Weights of a small mixture-of-experts language model, trained from scratch on English Wikipedia.
Experts: 192 SwiGLU neurons an expert, 1 pick a token.
Training: a variant of Adam for the experts, 341M tokens, 3716 steps.
Below are experts of layer 5 (counted from 0) of a mixture-of-experts language model. Rows are named router (the router's row for the expert) and show model dimensions 0-127. Each number is 500 + 50 x the weight over its row's rms, rounded and kept within 0 to 999. Numbers have three digits each.
After each expert's rows: a language model's description of what the expert responds to. This comes from a sample of Wikipedia text that the model never trained on.

# expert 5
router:525551514405437489497489459468443492610519486424507541472456493406507442498519535547481516488502529552550561476499520517498541539441397493553565487547564453477457444458517466434545482482534505421506518540566462568538489474429485553483454482354482519427549493519509507418493541572591571433561442546496469486504503435447445438447472440466455508546583454447494571491611433468542476488420
Arabic name parts such as al, Abd, Ali, Khan, and LaTeX command names after a backslash in math, such as int, nabla, ell.

# expert 8
router:509488552571495543511544586503428530521474479479566468473498499518445544451469428383470464404547466452483523522547491465528465506472548502515486508491457589512537491425477514515438539548506522496525504457413443577433462438577547588561459562451510546528481471546552592480620525489414475534507540473493536539531511532472496510425521543483444538552494442492497443511399491609506465534541
Unit and abbreviation pieces after numbers in spec and sports tables, such as l, lbs, kg, barrel, slots, RAF, Squadron.

# expert 10
router:588485554472526624449573397500433414469550488421484473421463570565493504474471467449441526522448468547426447585521481594417513531470550538445576520399521504534571577526532481488526440479491455449488489505462501430622432463536579609521525440520509511494527517460444454482449559441478496532415560557402562550504489467555438507472575440435524432475487446548538488480452588557508499517489
Digits inside years and date ranges, especially the 0 of 2001, plus currency signs and table pipes in awards or career lists.

# expert 12
router:561393466484493377486526457485540497530426614504497532436547480502572520498589406463475372532453499529478486506452440492463492510599505517478467482531483567477518537495535523489452513555496534571490568495560482538512551527532430466462510536540597529495595475523538580614555472462533525477423510468509469515539497509522535478452447458483449569575496457448559421514463467499406500567516
Syllable pieces in the middle of ordinary or name words, like ark in Larkin, vent in eventually, Juventus, front, phenomenon.

# expert 6
router:441533529596541445446497469526463464495587546481544477564466486408491504470534528520502510537516477495459499477508499548482474454534528529465455554427591524531558455439501538493517483597514469604572568475475488499549438466499525551448535434485454475480532427565395491454391522425525451543502455485541597502537404540446535607561573506475495419543467530561540509455433571534530575423568
Wiki heading markers == after paragraph breaks, such as ==Career==, and paragraph-start words or verbs in biographies, like During, was.

# expert 0
router:471591493486553537450515529540542555508480580393420438586530581395411557483460542563461502562607508542519555413492529452438482502522555510515560520524541364504524440473580474423550422537566445459433506523395486454473512475561504500539451530516467416568580566500480504332496509504499588501492490462430459403486463490518517485481416450585531532386546527491498520506503542530567516534468
Word pieces inside Slavic, Hungarian or Romance personal names, like Moniuszko, Grzegorz, Alonso, plus country names such as France, Italy, Russia.

# expert 14
router:424520534557430546507506452519550515467430582475547520526346566472480572492474520479554473503425553471473518489483513593515517465425474528492526456567595473522455544464487386381478507487450585439456440542556580518487553448580479492450531486500479444500445538484519505484441544502466586448428543450435467385504445537508582538539501426484525492501517461538542388469491560543523540532538
Final pieces of words and names, such as or in aphorism, shire, worth, bury, aurus, plus the word of.

# expert 3
router:572488502490530519496507399419561462494574431507491514590506574507509397436489567542561577473518478512490473526512530576564509457489554471463540500474364550412467497533487572527499536519504495511510343483490512415498592524421484433490424465518461516449429504455584413488424508504564467467427537460468435554586600535472521415545582573587462534490464513547502493499437508429540517564558
Words about playing and careers in sports and biography sections, such as played, career, player, served, joined, plus taxonomy words like Tribe.

# expert 7
router:486540502365531481563572464443516513572443523581505574477537512438520470460439542524509516546492456495573503510474503506474431564523547516492438553454547573499465441436532525495528505443396403400488496540546567539442449578437530393516492487458425416432513426467468533467406462465526443489551513554519476495470566421537485476544620501521608482570522456457549569588556545456515540501558
Reporting verbs, participles and clause linkers in prose, such as emphasizing, claiming, said, called, However, because, that.

# expert 2
router:459559470540521550575496569554562608528527461552503381440445474524446547479488501439532472487441499479419420495584474484576500458555459393537531519578520449533529632502490498532557479476528540542504527488458491513489507610498473493508457543544564447507419427464571520542536579433489483621576523478474596489497433598549492531473468511453480493468474569538537467484459515451458487542575
Pieces and words of English, Scottish or Irish names, places and institutions, such as McCartney, Carmarthen, Brechin, Court, York, Church.

# expert 11
router:536441505417454563500518538580493516476477504447497540597605491507507519439456489406479467422394575448486439525499477464479514580455555449514532460336603591583510461555539485551452514480524511473546450495488534454401495515572460507524558454517413531451470498509467554534572447504528395442453487600480525479539486477440452516479581499440549486448522461517488482541463464444566426527493
Tokens in album, song, film and TV entries, such as chart years, cast-list names, episode, video, and the 2 opening years like 2002.

# expert 4
router:476494407532536490444424554567616427482563476471547495539534485492503540606524534489594605562561533586531553465536557574470522482492496575524490551440407412436415441526471416434488583459461522499508511456381468524554447542546467515523537545463528510554426613519574510458476555561474493538569481426563471473431537563495547453469476491531398460462521597465440558428516488499546575444497
First capital piece of foreign or taxonomic words and author names, like Zagreb, Zukunft, Geinitz, species authorities such as Hatayama.

# expert 13
router:385525461489493485558521476543446373448469456457518506459446571566453451590430533576509521538493512486450497453484480464441506508465487580404399552487566503569563537549462476468459426464528520508474584586496553419584501415486511447502587428444535419501514543390374506451499452465570519591466544489524540536454460505536414544560503452490493545599544486487571457510528554548488525529549
Periods, commas, semicolons and closing quote-plus-period marks ending sentences or clauses, such as unpublished., kg., carrier;.

# expert 1
router:451463472539451483511405553496416551425488423547435500449452502618594511529570395495469506523438497438469511602455495502479573553526364421544448393581436492489510501540501479517434513418478585601525552458586529493562553529459478485446495526512552518513532465406570382573585419496476491522518501554476472514558466500585473471552425556510594488511457499527454536439519430467410391469453
Pipe separators and digits in wiki tables, plus mid-word pieces of names and words, such as D-ed-ication, P-ing-ree, ab-stra-ction.

# expert 9
router:520466523419519501519578463475491485556469509516490555506521556471455409432441561468491412523388526501578443456513433474474496438493584549479435412476516539491499493511500500569461497415553456471458480546589565453501477383454540538521580467567398467446471464475502501561408462444498502518510461443460601451502619447421585545502596461499591487570479614513467457561545628481553471519435
Nouns and verbs about death, family and personal life in biographies and plots, such as died, office, children, marriage, plus digits inside numbers.

# expert 15
router:496491474525545526570481483483449460474538491540580518526535501494540489509515529613517525450545419483535509434462558458569454443456508520486493541540430442482457531528453567552577498576461454507513460525496480531409514447490531564449441537562574562576502579492467459485502508468506504541507565511596376560429537542472460559535488523532428526481540520505471561596514387499455546474407
Tokens in demographic and numeric text: had after household percentages, %, decimal digits, per-sq-km units, and building materials like stone, brick, wood.